Experts of a small language model.
Size: width 256, vocabulary 8192.
Experts: 64 experts in each of 15 layers, 64 dReLU neurons an expert, 2 picks a token, a softmax router.
Below are experts of layer 7 (counted from 0) of a mixture-of-experts language model. Rows are named router (the router's row for the expert), gate (a neuron's input weights, with its number), up (a neuron's input weights, with its number) and show model dimensions 0-255. Each number is 128 + 32 x the weight over its row's rms, rounded and kept within 0 to 255.
After each expert's rows: "mostly gets" lists some tokens that are sent to it at least half of the time. This comes from a sample of Wikipedia text that the model never trained on.

# expert 52
router [183 114 135 118 142  58  95 110 126 144 198 124 124 101 173 149 144 173 150 123 105 176  75  99 171  86 143 165 154  95 116 119 141 175 119 162 130  72 127 169 110 158 105  71  74 128 144 100 162 172 132 114  59 114 143 139 181  82 104  93 113 158 157 159 109  83 144  82 109  97 174 142 169 136 201 118 110 160  77 100 153 108 119 152 156  69 137 125 119 142  90 151 122  84 169 160 167 128 108 120 150 130 146 107 113 108 108 123 154 132 168 115 173 142 155 238 166 107 143 185 139 133 153  82 115 116  72 133 118 141 100 129 149  95 107 148  99 125 114 129 148  98 120  78 105 163 132 115 159 166 133 164  88 203 147 136 126 159 143 159 118  75  99  83 131 146  89 179  94 165  97 149 102 112 141 111 121  88 135 162 154 107 127 112 123 103  79 109 153 136 136 155 122 181 171  88 145 120 174 106  90 111 192 198 132 138 130 109 122  98 132 178 132  91 150 113 123 107 183 159  83 164 111 184 158 172 150 110 145  93 159 119 109 146 134 152  66  99 103 157 131 152  96 132 118 138 109 213  75 160 192 125 203 167 104 140]
gate1 [128 164 169 123 143 150  48  98  73 198 111 124 127 116 169 102 115 172 153 137 179 166 164 149 140 107  95  95 126 111 141 102 187 116 118 100 128  91 130 100 105 127 116 146 137 121 142 113  92 141 147 165 102 127 175  50 185 126 134  87 184 178  97 146 190 184 122 146 107  76 111 134  75 118 147 123 168 129 130  50 111 143 166 124 146 150 140 142  75 173 137 137  91 127 151 137 183  93 127 106 130 123 118 103 160 128 130 110 126 126 153 201 137 166 165 151 171 127 162 133  84 130 167 137 123 123  62 135 138  82 131 115 152 133  42 140 104 151 196  95 136 103 137  61  94  95 217 116 143 156 117 140 152 110 149 124 103  76  81  99  53 109 156  93 147 136  80 122 101 122 140 154 103 106 115 123 131  93 157 152 126 146 118 162 161 180 142 107 134  87 143 104 149 157 129 201 129 171 147  81 139 109 131 116  50 116 149  75 117 180 101  90 130 121 137 150 168 154 108 124 104 112  38 168 163 161 113 107 117 178 115 158 114 133 104 134 124  86 168 117  55 120  91 117  95 161 137 133  76 139  65 166 124 156 153 136]
up1 [129 131 168 139 146 152  54  92  58 189 108 147 141 121 158  76 116 174 162 128 164 148 120 142 121 126 117  95 106 131 141 101 176  91 130 113 140 102 130 109 125 136 114 147 128 119 144 132  93 139 134 164 108 141 168  45 206 142 128 101 182 176  98 135 195 179 160 136 118  82 105 115  81 122 158 127 136 128 168  53 115 131 154 113 137 161 117 138  77 170 151 142  94 138 151 132 186 124 116 115 140 127 131 116 154 117 118 118 114 129 141 187 120 179 143 174 155 112 143 148  73 120 153 130 126 143  74 134 148  70 138  93 149 128  46 129 125 147 194 107 137 124 118  79  99  88 234  93 157 133 140 111 161 148 153 124 123  70 104 101  42 121 141  95 140 137  70 125  87 118 131 162  95 127 130 102 122 102 159 149 124 163 141 146 145 174 139 127 139 100 158 116 157 159  92 202 143 187 150  87 137 102 110 148  28 131 133  66 125 160 109  96 128 108 125 160 182 166 113 124 105 115  56 176 167 156 113 138  95 176 102 172 124 132 110 145 131  69 191 117  75 132 105 109  92 177 146 135  86 149  71 147  99 140 144 151]
mostly gets: "12", "10", "11", "31", "28", "27"

# expert 49
router [136  97  90 112 106 109 146 134 124 163 150 105 111 112 145  94 122 156 172  84  85 117 129 164 150 127 154 155 204 133 148 204  97 135 146  81 169 147 170 167 110  87 115 121 190 129 133 166  71 131 174 151 162 124 151 128 154 132 159 131 107 137  79 165  63  81 101 136 180  69 138  78 145 132 158 135 138 145 169 100  71 119 100 124 149 177 179  64 124 144  87 125 170  97 167 191  90 183 138 155 166 162  89 125 110 138 180 183 140  97 122 150  92 137 117 171 109  97 203 120 173 121  79 110 108 120 156 129 141  97 160 136 157 147  88 113  89 148 106 114 138 109 139 145  76 123 141  72  94 132  92 180 119 163 161  92 133 132 136 174  91 138  57  79 156 113  86 138  75 165 115  83 141 119 134 158 139 122  80 112 118 132  47 106 132  64 102 141 149 123  60 144 133 122 176 112  99 171 109 167 158  67 149 132  64  78 172 105 142 146  96 117 174 134 111 128 108 126 122 168  91 130 113 152  86 122 154 133 103 123 124  78  64 148  94 163 109 145 107 159 149 141 100 146 109 135 119 113  76 132 127 142 107 172 159  50]
gate1 [165 147 160 152 115 176 170 102 150 135 148 101  90 131 104 159 142 146  95  82  94 165 147 117 165 129 165 118 141  61 138 231 138 149 171 130  99 156  81 123 129  93 108  92 135 150 115 117  86 113 101 112 120 115 146 179 108 118 151 118  90 205  55 152 124  81  94 131 155 115 138 174 141 144 127 111 142 130 110  88 105 150  73 151 108 184 158 144 119 146  95  77  98 171 123  93 138  60  59 164 135 211 163 127 141 125 153 110 147 107  72 112 136 146  95 135 112 106 174 136 103 148  92  93 124 102  98 128 124 137 100  50  94 180 129 178 113 108 163  77 114 171 136 106 101 103 108  82 201 186 126 132 104 146 134 141 138 176 108 132 124 163 117  57 160 121 127 117 136  83 124 120 164 155 124 158  92  89 161 142 167 166  94 135 153 147 159 144  31  76 107 137 114  93 132 124 162 197 123 117 105  81 175 117 142 129 189  76 174 133 145 110 150 159 139 179  88 103  81 159  81 112 140 120 136 136  87 132 166 153 159 123 145 122 129 162 118 137 150  96 108 190 157 167 132 120 115 144  74 153 104  82 110 186 102 142]
up1 [102  81 175 167 141 157 181 146 126 147 132  99 140 163 119 161 157 180 117  95  91 166 172 157 118 147 173 129 171 122 186 171 121 135 201 150 121 131 160 176 143 102 165 155 124 119  86 160 119 106  91  82 146 142 146 126  67 119 153 159 116 182  77  85 133  82 143 112 121  52 167 143 116 137 115 120 108 104 145  77  93 179 106 118  97 185 181 117  98 152 160  63 136 140 110 110 131 105 144 157 154 188 123 108 171  85 135 117  90 100 109 117 135  55 109 115 140 111 158 155 111 193  97 115 108  89  90 170 160 139 161 116  69 173 134 161 104 104 152  83  98 159 125  73  99 121 133 134 203 180 153 105 126  97 152 145 135 162 168 134 125 105 143 126 110 102 115 116  96 138  52 109 154 156  94 192 120  70 154 107 186 151  61 120 104  81 149 143 104 140  92 184 107  97 176 101 170 127 160 111  92 133 137 117 131 117 137  50 151 112  72 127 133 115  89 191 154 133  95 118 115  96 130  52  98 131  96 142 126 155 107 125 164 134 100 174 103 176 117  83 134 106 154 143 166  92 134 132  68 151 119 156 108 179 106 123]
mostly gets: "09", "06", "08", "04", "07", "05"

# expert 54
router [148 166 117 120 139 104 120 142 126 146 117  89 118 142 137  86 101  70  89  80 104 145  95 135 122 207 151 133 171 134 194 173 184 118  83 101 170 203 172 147 164 165  89 109 124 146 121 102 141 111  90 144 141 111 131 144 134 140 122 181 121 152 116 159 112 155  87 142 133 124  84 120  97 161 190 177 117 118 180  81  80 160 108  80 122 131 116 134 166 139 168  76 155  92 131 122 108 159 114 174  82 159 147 143  97  82 162 161  80 173 122 113 126 131 149 127  94  81 158  84 156 172 169  86 111 120 122  95  96 138 144 128 134 149  85 173 132 114 129  93 113 140  85 122 120 156 187 109 145 151  85 176  88 170 182  87 102 160  72 172 121 153 167  86 105 133 156 174  89 106 101  66 134 190 147 178 131 169  95 125  85  82 126 105 141 147 143 148  97 155  92  97 153 192  58 128 110 121 129 157  95 134 157 154 135  98 140 153  97 130  70 153 178  72 148 105 177 157 164 113 158 104 107 160 150 141 140 180 132 145 109  63 158 151 152 109 172  95 167 159  45  97 157 101 134  74 101 126  85 137 168 126  85 146 143 137]
gate1 [131 122 190 114 102 106  66  36  80 113  52  91 137  91 133 113  96 104  64 111 172 114 131 121 118 147 155 136 136  97 166 129 180 128 146 190 112 112  73 109 131 130 131 105 103 156 144 108 145 149  99  94 118 187 135  90 172 156 134 180 135 100 121 126 126  70 108 133 116 134 164  87 168 141 101 136 122 112 133 105  72 154 170 115 127 124 140 131 136 123 131  70 120 112  53 164 118 115 176 171 171 126 108 114 132 129 165 107 157 119 136 119 106 146 126  73 100 154 186 123  88 102 148 102  76  87  97  89 124  76 121 111 188 145 191  85 169 127 101 142  91 200 123 129 126 164 119 154 133 152 143 107 122 119 184 157 129 176  94  82 147 141 184 178 134  96 162 215 138 156 120 145 106 191  97 101  68  83 184 130  74 191  92 143 130 118 162 117 161 115 121 154 145 157 115 159 108 180 167  94 115 113 157  89  83 100 168 162 125 112 168  99  87  56 156 142 138 177 147  96 150 125 158 124 130 150 157  87 141 138  90 160 148 186 127 111 136 142  82 128  84 102 165 166 117 119 128  61 137 129 127 146 167 178 114 134]
up1 [142  93 178 116 136 125  64  42  81 121  29  93 136 102 122  78  87  93  63  89 155 115 143 111 119 143 120 154 146  95 180 122 203 136 122 182 106  87  73 115 132 106 145 123 118 163 153 114 120 141 126 122 122 204 125  97 166 158 127 162 121  89 146 133 119  55 108 155 123 138 145  95 170 159  97 164 124 124 132 109  81 145 167 104 127 142 132 119 133 127 128  73 133 113  28 126 104 114 149 160 180 132  93 102 139 126 166 116 148 104 125 120 119 143 138  93 105 133 190 116  92  93 157 120  85  85 123 101 101 124 126 111 164 165 175  93 176 134 108 155 101 169 129 104 132 176 131 146 154 151 126 127 147 126 186 162 111 156 102  84 143 153 172 202 136  99 193 210 137 161 143 165 121 183 107 105  63  94 179 137  75 182  99 140 132 129 160 123 157 124 112 142 140 139 124 172 100 178 165  93 115 115 149  88  80  98 165 166 128 121 173  98  72  75 160 108 140 173 146  87 159 112 164 129 111 148 145  69 159 152 103 170 120 192 125 132 145 143 103 124  81 103 159 156 113 115 130  64 117 147 144 139 168 159 112 137]
mostly gets: " Sal", " Ad", " En", " Mor", " Gar", " Nor"

# expert 51
router [147 125 141 150 191 131  82 150  90  94 123 147 123 153 167 142 120 143 168 136 111 113 191  87 154  80 109 139 130 158 122 200  77 187 117 117  85 127 186 111 125 129  95  76 148 111 111  83  61 138  59 160 142 184 148 161 172 148 113 142 188 160 110  69 149 142 113 107 132 114 139  76 118 143 186 124  73  82 158 127 124 112 114 101 134  92 101  88  80 106 175 148 105 173 117 132 136 105  84 179  62  76  97 114 162 115 147  92  97 130 155  87 154 122  75  78 117 123  81 165 102 122 158 120 114 125 140 126 150 122 106  92  89 102 110 176 122 144 186  76  84 115 101 102 127 193 129 165 126 116 174 145 132 126  91 144 123 163  65 141 169 110 161 134  94 171 136 185 140 181 109 140 159 139 143 147 104 130 163 111 108 122 147 152 152 159 176  61 117  95 125 123 142  70 104 153 121 151  63 109 128 123  52 133 115 157 144 102 123 152 100 121  71 183 117 116 156  99 178 126 136 160  93  61 102 107  73 121 170 114 156 110 161 145 122 132 165 105 202 161 147 140 103 105  89 149 111 139  65 145  91 142 156 143 164 174]
gate2 [ 81 193 122 112 101  96  94 121 106  97  83 153 118 162 184 152 160 159 105 113  73 143 106 131 104  74  41  88 133 135 114  99  87 142  62 150  77 124 124 114 112  98  84 101 141  91 175  76 125 109  88 143 139  70 159 180 133 133 121 129 130 174 157  99 165 119 139 114 128 124 136 132 160 123 164 147 143 166 100 179 173  45 135 125 132  61 133 106 151 135 181 127 143 153 160 134 108 141 161 109 107 126 147 109 157 184 159 111 126 126 150 129 183 138  86 140 181 153 165 118 188  99 154 111 126 130 149 102 111 172 132 144 133 120 154 126 175 134 100  98 129 173 136 162 123 119  73  87 112 164 146 159 130  73 174 193  83  80  97  73 146 142 174  94 148 136  88  74 172 104  92 177 120 148 184  90  99 115  98 152 108 115 156 132  80 140 132 112 134 167 170 109  80  62 163 102  72 102 168  99 123 150  82  70 163 112 121 112 132 182 123 104 203 169 120  94 153  85 107 119 101 127 134 140 100 146 134 165 162  92 129 183 174  77 149 100 144 130 120 140 132 173 115  92 117 152  94 152 160 106 195 134 130 194 141 155]
up2 [ 75 182 110 110 140  90  68 142  93 115 120 175 127 141 175 126 137 162  82 126  71 133 138 142  77  80  41 101 110 127 169 104  98 100  69 177  96 134 118 126  94 107 102 118 154 108 196  89 118 155  99 154 153  87 168 140 131 117 135 123 146 191 142  75 126 113 108 115 122 141 130 134 116  94 146 118 164 172 116 179 171  65 117 129 123  74 101 120 140  93 149 126 130 178 124 162  99 118 179 118 126 114 131  79 177 188 149 136 141 102 168 151 187 165  74 136 154 142 144 104 184 111 170 135 152 140 139 106  87 160 141 127 135  99 151 169 182 166  87  98 148 160 121 191 136 129  59  95 127 154 148 159 138  47 173 211 102  93 137  93 135 136 171  92 137 125 121 108 174  74 110 169 118 150 192  89  86 119 111 161 114 100 149  98  60 134 147 120 176 135 158 122  65  59 117 125  80  95 133 103 129 146  98 106 172 136 122 137 125 168 133  82 197 163 145  90 144  98 145 134  94 107 114 150  82 143 156 165 142  95 118 165 111  92 127 118 128 115  71 134 164 137 113 114  97 167  67 138 157 109 151 131  98 156 133 170]
mostly gets: " Rob", " Ell", " You", " Leon", " Wood", " Jack"

# expert 27
router [112 145 107  93 118 158  75  92 144 172  90 127 116  87 122 163 155  83 132 116 152 131 110 146 157  59 144 168  98 100 149 174 168 186 106 152  77 157  94 104 139 119 136 129 115 146 111 104  98 173 170  59  76 147 118 173 176  96 138 145 178 159 121 116 137  79 170 128  97  87 114 161 188 148 107 159 110 125 110 137  55 107 132 174 135  60 132 159 119 173  86  99 187 137  79 162 156 139 122 148 110 105 102 175 153  73  45  77 189 153 127 118 100  94 151 114 147 152 160 160 124 126  89 170 100 123 121 139 110 126 102 123 157 126 136 191  79 125  99 122 153 144 189 116 117  80 143  92 132  81 101 171 131 136 175 143 121 164  92 177 163 179 100 124  83 150 102 168 145 111 181 163 140 124 152  87  60 112 145 148 146  85 120 203  97 157 151 142 104 173 179 111 162 107 107 113 111 125  69 100 134 142 134  82 184 174 118 116 180 129  91 124  74 142 111 128 155  72 119 156 122 128 147 118 147 133 124 139 119 100 134 121 105  76 149 154 158 139 211 102 147  82  99 155 160 177  94 112 112  87 148 137  80 159 148 134]
gate3 [182 108 142 104 163 177 131 130 130  92  97 178 151 134 120 154 130 145 139 120 125 123 104  57 123 138 138 137 111  46 125  65 123 123 129 121 112 143 106  84 153 170 109 115 158 154 136  86 121 137 173  99  97 139 149  81  94 142 180 114 129 159 104 161 104 179 110 132 124 171 159 176 166 151 133 173 134 128 155 167 118 129  79 120 112 131  77 162 128 184 126 127 148 110 111 123 104 130  90  73 171 137 165 123 138 112 113  91  32 123 180  60 161  97 110 149 146 147 149  84 151  92 104 143 136 183  94 190 158 141 146 112 121  75  83 118 200 166 149  91 125 123  91  47 123 149 122 114 100 119  90 120 140 148 199  93 132 138 143 140  62 147 112 142  61 114  98 103 165 158  77 150 175 161 126  84 121 192 143  87 112  86 100 191 111 175 168 121  73 101 104 119  78 205 113 111 123 137 185  99 142 103  97 115 130 139 136 167 102 142 150 100 108 128 149 193 122 142 197 137  89  76 175 122 115 191 160 132 159 156 109  87 192 144 113 119 149 152 125 113  89 142 134 125 139  71 168 142 150 122  91 160 134 161 105 111]
up3 [184 111 150 110 175 166 140 110  96 104 107 162 154 109 102 181 136 138 109 121 162 116 110  70 102 123 169  98  98  38 116 100  86 115 147 106 124 140  85  82 169 158 111 135 139 129 146  95 129 150 194 107 120 161 186  60 121 111 166 101 153 172  96 165 126 157  84 108 106 148 154 139 169 138  89 146 114 139 144 173  87 147 100 138 104  95  88 157 117 163 159 123 113 128 144 141  96 159  97  57 169 107 156 139 126 129 123 136  80 144 188  74 155 113 113 136 153 122 156  77 142 104  83 152 153 154  70 206 205 142 165  95 137  95  72 179 173 141 139 113 130 143  94  62 155 115 104 117  99 128  94 123 138 153 186 116 142  78 157 155  65 175 147 158  94  90  82  87 145 139 116 154 156 170 117  88 127 175 132  81 126  98 114 204 103 165 186 102  81  72  95 144 113 172 124 104 102 139 174  86 149 141 130 110 118 151 120 147 107 154 124  88 123  94 129 201 130 138 205 119 126 111 195 149 107 158 169 120 138 157  94 107 169 157 120  85 152 145 106 106 104 108  86 125 141  95 152 155 169 125  97 174  93 142 106 112]
mostly gets: "es", " They", " towns", " cities", " windows", "res"

# expert 38
router [128 197 115 125 113 120 144 137  47 158 156 141 109  64 138 137 122 115 154 115 103 124 110 174 110 126  69  94 104 150  88 147 145 150 126 101 199 113 105 102 147 144 131 170 175 171 161 158 156 167 120  65  77 125  70  80 196 101 128  77 184  89 142 168 145 142 171 141 128 188 145 113 111 131  78 116 148 116 115  81 106 121 165 110 140 168 117 117 118 174 148 138  88 136  78 145 104 115 158  78 166 113 184 150 165 119 108 203 120 134 147 147 123 144 139 122 144  78  80  91 128 154 141  71 183  63 110 135 104 141 113 117 185  89 189 156 163 127 108 119 152 127 120 161  85 160 105 140 137  69 149 127 152 148 114 167 113 197 171 101 187  69 129 112 147 159 143 158 207 182 156  84  98 114  96 119 130 130 206  89 145  76 107 191 170 122 118 148 203  97 109 147 187 137 110 124 139 128 104  99 106 136 167 129 179 123 136 134 115 166 128  93 158  86 118 121 110 126 116 180 146 119 101 129  88 120 115  91 114  93 102 187  83 144 153  81 138 138  86 104 121 127 101 137  87 113  83 160 129 137  85 133 109 114 108 110]
gate3 [181 117 149 119  92 160 140 110  90 168 105 152  92 104  96 116 146 159 148  90  92 160 165  59 159 124 145  83 110 158 107 129  72 111 144 129 111  98 109 163 136 111 151  84 103 148 116 172 128 103  99  62 135 117  48 122  88 123 196 113 179 165 106 141 176 113 109 243 122  84 118 145 141 151  95 155 121 150 155 127 142  96 130 163 181  75 160 179 104 134 127 109 111 121  98 137 174 190 177 103 128 153 144 191 119 175  85 120  91 100 113  78 143 121 108 104  90 162 140 105 116 154 156  76 130  81 129 120 121 136 118  20 124 142 149 108 139 121 169 154 153 107  95 159 179 154 147 152 100 192  92 141 161 101 105 118 133 125 111 132 107 154 178 128 144 135 116 177 203 106 101  61 102 129  87  86 187 163 182 145 126 162 127 138 160 167 132 190 109 134 119 113 180 103 140 149 141 205 119  91 107 148 139 158 111  97 130  92  67 105 115 115  89 129 152 125  86 143 100 108 118 163  93 155  84 145 134  64 111 114 100 171  92 106 124 103 132 139 160 130  92 172 122 130 159 149 121 155 118 102  89  62 168 144 120 124]
up3 [165 107 127 140  96 144 145 106  91 179 114 131 125 106  73 115 145 142 169  83 123 164 122  76 141 113  90  97 105 164 116 125  42 133 137 135 121 130 116 157 126 120 156  85 109 106 142 167 127 122 122  80 151 149  48 139 108 153 176 105 181 137 108 172 171  95 124 239 107 108 125 171 136 145  71 130 101 143 134 110 168 117 118 157 175  65 173 189 111 147 145 139 114  92  85 155 163 188 142  64 135 146 130 196 120 153  93 136  92 123 132 106 151 124  74 100  74 143 136  98 130 164 143  95  95  97 129  96 151 159  90  36  91 135 141 123 107 145 160 163 171  99  96 176 158 154 131 124  99 191 124 115 170 114  90 135 130 108 140 121 111 168 165 144 145 172 122 171 179 141  72  84 112 109 112  82 188 200 178 134 115 168 153 138 163 153 102 185 110 133  91 116 152 129 126 114 164 173 112  79 112 158 157 149 107 110 123  99  74  92  88 126  80 118 172 134  69 139 151  89 131 153  98 163  79 148 175  73 124 121  91 162 108  98 113 116 139 163 142 149  99 150 113 148 164 145  98 168 144  96  81  69 136 148 130 133]
mostly gets: "/", " &", "-finals", " Goals", " games", " Cup"

# expert 8
router [113 164  71  91  97 137 150 145 116 154 167 150 100 188  95 161  94 111  74 107 136  65 146 144 120  93 140 138 103  88 112 102 119 111 142 149 137 130 161  90 156 124 136 122 119 187 133 137 166 103 153  91 154 138 161 111 188 103  84 171  83  94 175 120 134 143  75 111  87 148  86 103 142 165 107 119 127 114 191 164 140 106 159 158  74 161 109 176  84 105  97 153 122 165 117  77 140 167 209  98 138 141 150 161 151 163 141 180 174 174  90 129 138 125 112 156 116 119 103 142 177  66 145 165 144 154 171 166 165 139  88 170 127 120  97 102 110 170 163 164  91 153 212  96 128 126 182 149 121 107  93 102 104  94 160  93 188 133 160 161  64 126 130  89  74  88 126  51 140 135 127 134 150  65 141  92 153 133 116 128 113 204  88 113 104 160 199 121 197 158 111 104 105 115 154 104 185 183 111 111 173  79 179 121  81 146 119 124 141 140 128  80  88 120 149 142 132  99 115 105 130 115 158 182 127 155 112  86 107 133 158 136 115 102 145  98 102 117  81  70 136 144 117 103  85  77 111  99  97 130 145 103  98  86 128 150]
gate1 [122 142 104  80 128  97 183 110 174 174  69 147 121 138 142 102 124 121 116  79  84  73 165 106 101 112  96  98 106  99 171 151  79 110 109 145 160 151 186 168 141  92 123 114  73 148 144 116 127  51 141 142 126 122  80  94 126 156 136 146 133  71 163 153 169 142  82  66 124 129  82 203 139 173  93 107 170 120 129 194 121 143 176 119  98 111 124 182 133 138  54 112  83 100 102 132 111 112 171 110 140 110 158 111 116 151 138  68 119 167 187  95 176 109 148 144 141 168 124 140 120 122 115 138 118 111 145 158 160 102  95 153  76  83 138 161 114 100  96 174  91 127 102  90 116 136 145 108 110 110  78 126 153  99 150  87 185 130 160 137 111 131 118 151  96 135 161  90 143 112  81 134 174  93 128 133 164 134 201 164 201 223 148 125 156 148 139 142 197 153 127 115 177 199 128 122 117 136 100 129 133 100  95 164 112  90 121  97 123 154  73 121  85  68  90 154 118 181 113  97 173 148 123  98 122 103  93 108 119 164 124 105 172 111 149 133 120 103 101  79 143 194 121 137  90 148 108 115 154 182  91 166 124 133  93 202]
up1 [120 118 111 115 116 114 147 118 187 174 113 128 110 125 157  93 121  68 122  44  86 141 149 121 129 102  94  70  60 142 149 107 113 126 134 150 118 146 137 170 152 121 133 135  74 130 161 111 132 123 151 158 106 129  58  81 122 141 130 137 156  77 127 157 150 157  93 116  96 140  70 198 171 127 127 100 162 133 117 147 126 117 171 142 121 119 116 141 165 154  76 119 100 108  97 159 101  88 166  90 174 124 141 121 107 147 162  75 128 176 134 101 129 115 124 159 138 202 103 145 146 168 119 151  96 170 146 165 149 131  78 192  95  72 112 156  94  62 104 185  76 124 113  77  78 103 139 108  82 131 132 149 120  90 135 110 179 125 124 121 109 154 150 185  94  85 109 133 151 113  78 114 157  92 183 148 139 148 191 174 143 181 171 144 140 167 134 160 170 162 141  96 171 185 170 106  97 169 121 167 146 146 120 174 118 100 106 123 110 159 101 117  63 117 129 125 120 118 152 104 164 128 111 123  98  79  47  86  88 158 149 108 115 135 142 121 115  68 110 114 153 200 134 161  85  97  93 154 179 171  74 140 127 124  42 195]
mostly gets: "ly", "ically", "ently", "ually", "ially", "ively"

# expert 26
router [164 174 136  94 157  90 132  91 145 100 121  83 154 157  61 108 127 124 111 116 160 162 118 103 101  80 172 131 136 126 148 142 137  69 104  65 158 142 100 132 101  91 106 109 105 107 153 104 115  96  93 141 166 131  92 137 147 173 125 193 132 123 111  94 104 149  87 110 185 140 118 176 178 141 133 105  91 112 178 147 135 143 120 128 165 142 149 154 146 139  93 147 118  98 149 187 108 162  91 168 186 148 181 106 120  89 159 110  61 123 117 132 142 126 182 103 125 169 156 159 115  78 157  92 109 158 119 116 149 154  60 137 175 145 141  74 167  67 161 139 120 102 106 128  96 142 134  59 163 177 131 122  88 160 167 131 130 122 109 189  84 159 185  88 122  92 151 130  78  79 111 119  89 150 122 106 123 107 128 148 154 101 154  83 174 157  61  73 136 186  59 150 158 139  93  74  96 102 143 107 180 130 135 182  74  97 166 171  91 101  88 134 136 129  65 169 133 139 159 140 167 142  82  69 122 118 164 110 166 140 100 107 131 121  94 102 148  87 136 122  74 124 148 213 124 136 119 122 120 139  92 108 104 192 138  62]
gate1 [132 173 199 102 101 183 174  94 127 131 122 125 171 111  75 102  84 122  91 149 137 117  84  61 118 118  79 179  78 111 170 141 119 168 135 170 201 118 104  59 146  82 117 111 134 114  90 150 130 112 163 136 159 142 163 133 159 158 100 166 158 104 118  85 127 137 121  76  79 115 134 151 150 106 116 140 163 106 156 149 158 112 139 121 134 182 179 160  85 147 115 126 110 145 126 102  73 179 135  67 128 148 174  85 130 116 130 104 113 107 132 170 132 130  99 103 114 146 131  50 150 101 150 108  99 149  52 159 140 142 125 129 176 128 123 115 141 146 166 130  45 115 131 126 132 168  72 129  93 169 111 178 142  74  45 121 164 141 133 102 166 164 140 132 110  96 123 138 147 154 125 102  99 174 107 163 144 145 148 113 123 140 158 119  87  84 106 143  96  97 126 124  90 193  52 133  99 147 157 106 178 146 142 147 104 133 115 164 126 163 180  89  92  93 155 102 140 133 149 104 145 157  82 126 208  86  48 111 112 121 141 156 105 176 120 130 162 158  98  69  51 178 130 154 103 116 172 141 166 150  74 167 154 122  92 135]
up1 [130 180 191 102  87 192 181  98  97 146 105 132 157 105  83 126 100 121  75 126 170 101  89  61 126  82 114 209  78 116 170 159 105 191 134 140 239 120 120 127 115 132 145 146 116 107  74 138 100  97 155 128 160 116 185 157 143 155 113 164 164 105 122 127 132 146 136  97  91 112 119 111 172 105  98 132 173  97 128 141 131 132 139 137 114 170 151 147 113 123 127 152 124 137 142  90 100 156 157 107 120 113 143  91 126 147 105  94 113 104 139 177 136 142  84 113 101 122 139  69 127  87 130 147 116 132  49 150 145 134 101 164 143 191 116  83  91 147 131 134  69 127 126 129 128 157  51 135  58 133  78 149 161 113  50  99 139  98 124 131 162 171 155 140  84  90 103 163 131 156 112  80  93 129 104 150 144 118 149 102 127 146 158 100  97  67 100 142 104 111 169 123  58 190 102 128 120 122 139 121 139 168 115 138 140 102 113 172 108 146 179 114 128  73 148 116 145 166 143 140 153 166  70 108 202  82  76 125  94 111 116 168 131 191 139 173 150 176  89  82  71 208 129 170 120 130 174 166 155 126 103 155 147 153 110 130]
mostly gets: " Mar", " San", " Del", " Jul", " Pal", " Fort"

# expert 32
router [112 159 149  69 119 111 105 127 149 132 142 140  91  89 151 108 108 164 191 111 127 163 164  77  90 132 126 187 144 141 112 111  86 117 161 122 166 133 168 106  87 128  96 150 162 106 122  62 131 156 106 146 158 171 149 103 143 110 176 148 117 140 143 167 105 129 152 120 146 183 126 163 112 108 173  99 193 168  99 171 159 101 207 133  66  77 128 163  95  95  92 141 148 177 123 147 103 123  92  94 186  96  82 107 105 175 132 163 122 108 156  88 173 159 122 147 137  74 135 114 115 159 175 106 145  98 158 140 165 151 128  91  82  90 136 139 125 106  59 139  85 158 160 142  76 148 100 169 143 107  81 101 102  82 184  98 181 120 171  80 144  99 124 111 152 102 147 133  94 159 149 188 158 152  98 184 123 143 130 151 112  95 106 158  97 203 132 166 115 159 144  98 154 131 163 151  91  81 151 149 154 106 107 122 182  72 101  96 124 180 136  64 123 153 147 101  99  95 117 146 122 136 171  93  92 167 158 111 132  83 166 128 133 188 123 147  73 160 102 201  89 143 168 154 113 162  99 117 161  89 149 110 191 151 150  71]
gate0 [152 137 145 162 110 184 101 142 102 204 110 105 170  80 146  78 122 217 137 116 101 103 122  59 102 152 117  58 147 111  96  87  89 127 194 150 126 167 152 130  73 141 128 139 157  77 172 145 141 122 140  96 158 171 118 144 121  51 131  75 129 100 125  91 155  99 173 141 187 109  35 163 107 132 131 179 142 168  98  90 138 116 179 146 104 110 142 103 113 108 161 172 130 109  61 130 100 131  95 141 134 185  78 149 147 224 127 146  93 121 111 101 202  94 144 155 182 158 102  80 138 128 162 146 140  70 121 104 143 132 152  92 117 161 101 121 148 109 169 157 120 172 133 160 128 139 140 183 113 140 110 101 121 102  63 136 193 104 124 134 102 133 161 146 102 101 132 137 125 126 135 123 116  71  95 129 153 147  59 149 154 125 128  50 134 174  78 120 134 166 149 132 115 119 168 118 105 121 138 140 150 100 100 106 158  96 106 120 107  99 101 102 176 117 160  94  89 132 139  90 112 139  97 150 118 153 101 112  89 196 162 162 123 141 135  79  83 149 120 169 134 123 110 124 189 173 108 128 143 135 197 108 159  76 147 122]
up0 [155 135 141 123 126 174  77 138 125 234 114 122 162  97 124  49 148 204 146 118 121  83 101  97  76 158 117  80 121 115  78  99  61 150 184 133 143 165 132 110  55 133 109 137 129  93 155 149 106 171 117 103 149 189 135 139 124  77 134  91 145 101 117 100 137  89 166 125 180 144  65 178 118 132 140 173 158 159 116  65 146 109 158 123 122 121 160 102 121 102 159 180 118  96  84 143 106 125 108 143 111 187 102 116 157 222 114 109  88 161 101 117 184 109 130 138 172 159 110  69 131 145 184 143 138  73 100  83 134 133 153 105 129 140  97 133 176 107 152 175 113 161 129 143 135 161 137 157 112 138 134 105 150 117  60 134 196  85 112 115 103 113 174 132 111 105 133 143 145 124 143 121 117  72  92 117 147 154  72 135 133 142 107  75 136 148  48 131 147 179 154 137  88 135 124 118 124 143 173 129 164  78  97  96 120 138 133 104 117 111 109 103 148 104 138  73  68 138 125  94  78 156  94 140  96 150  93 140  88 197 149 119 128 139 130  92  69 188 126 159 145 128 134 146 194 168 104 131 160 126 200 122 156  83 115 138]
mostly gets: " Genus", " Clade", " death", "istrict", "risis", "frac"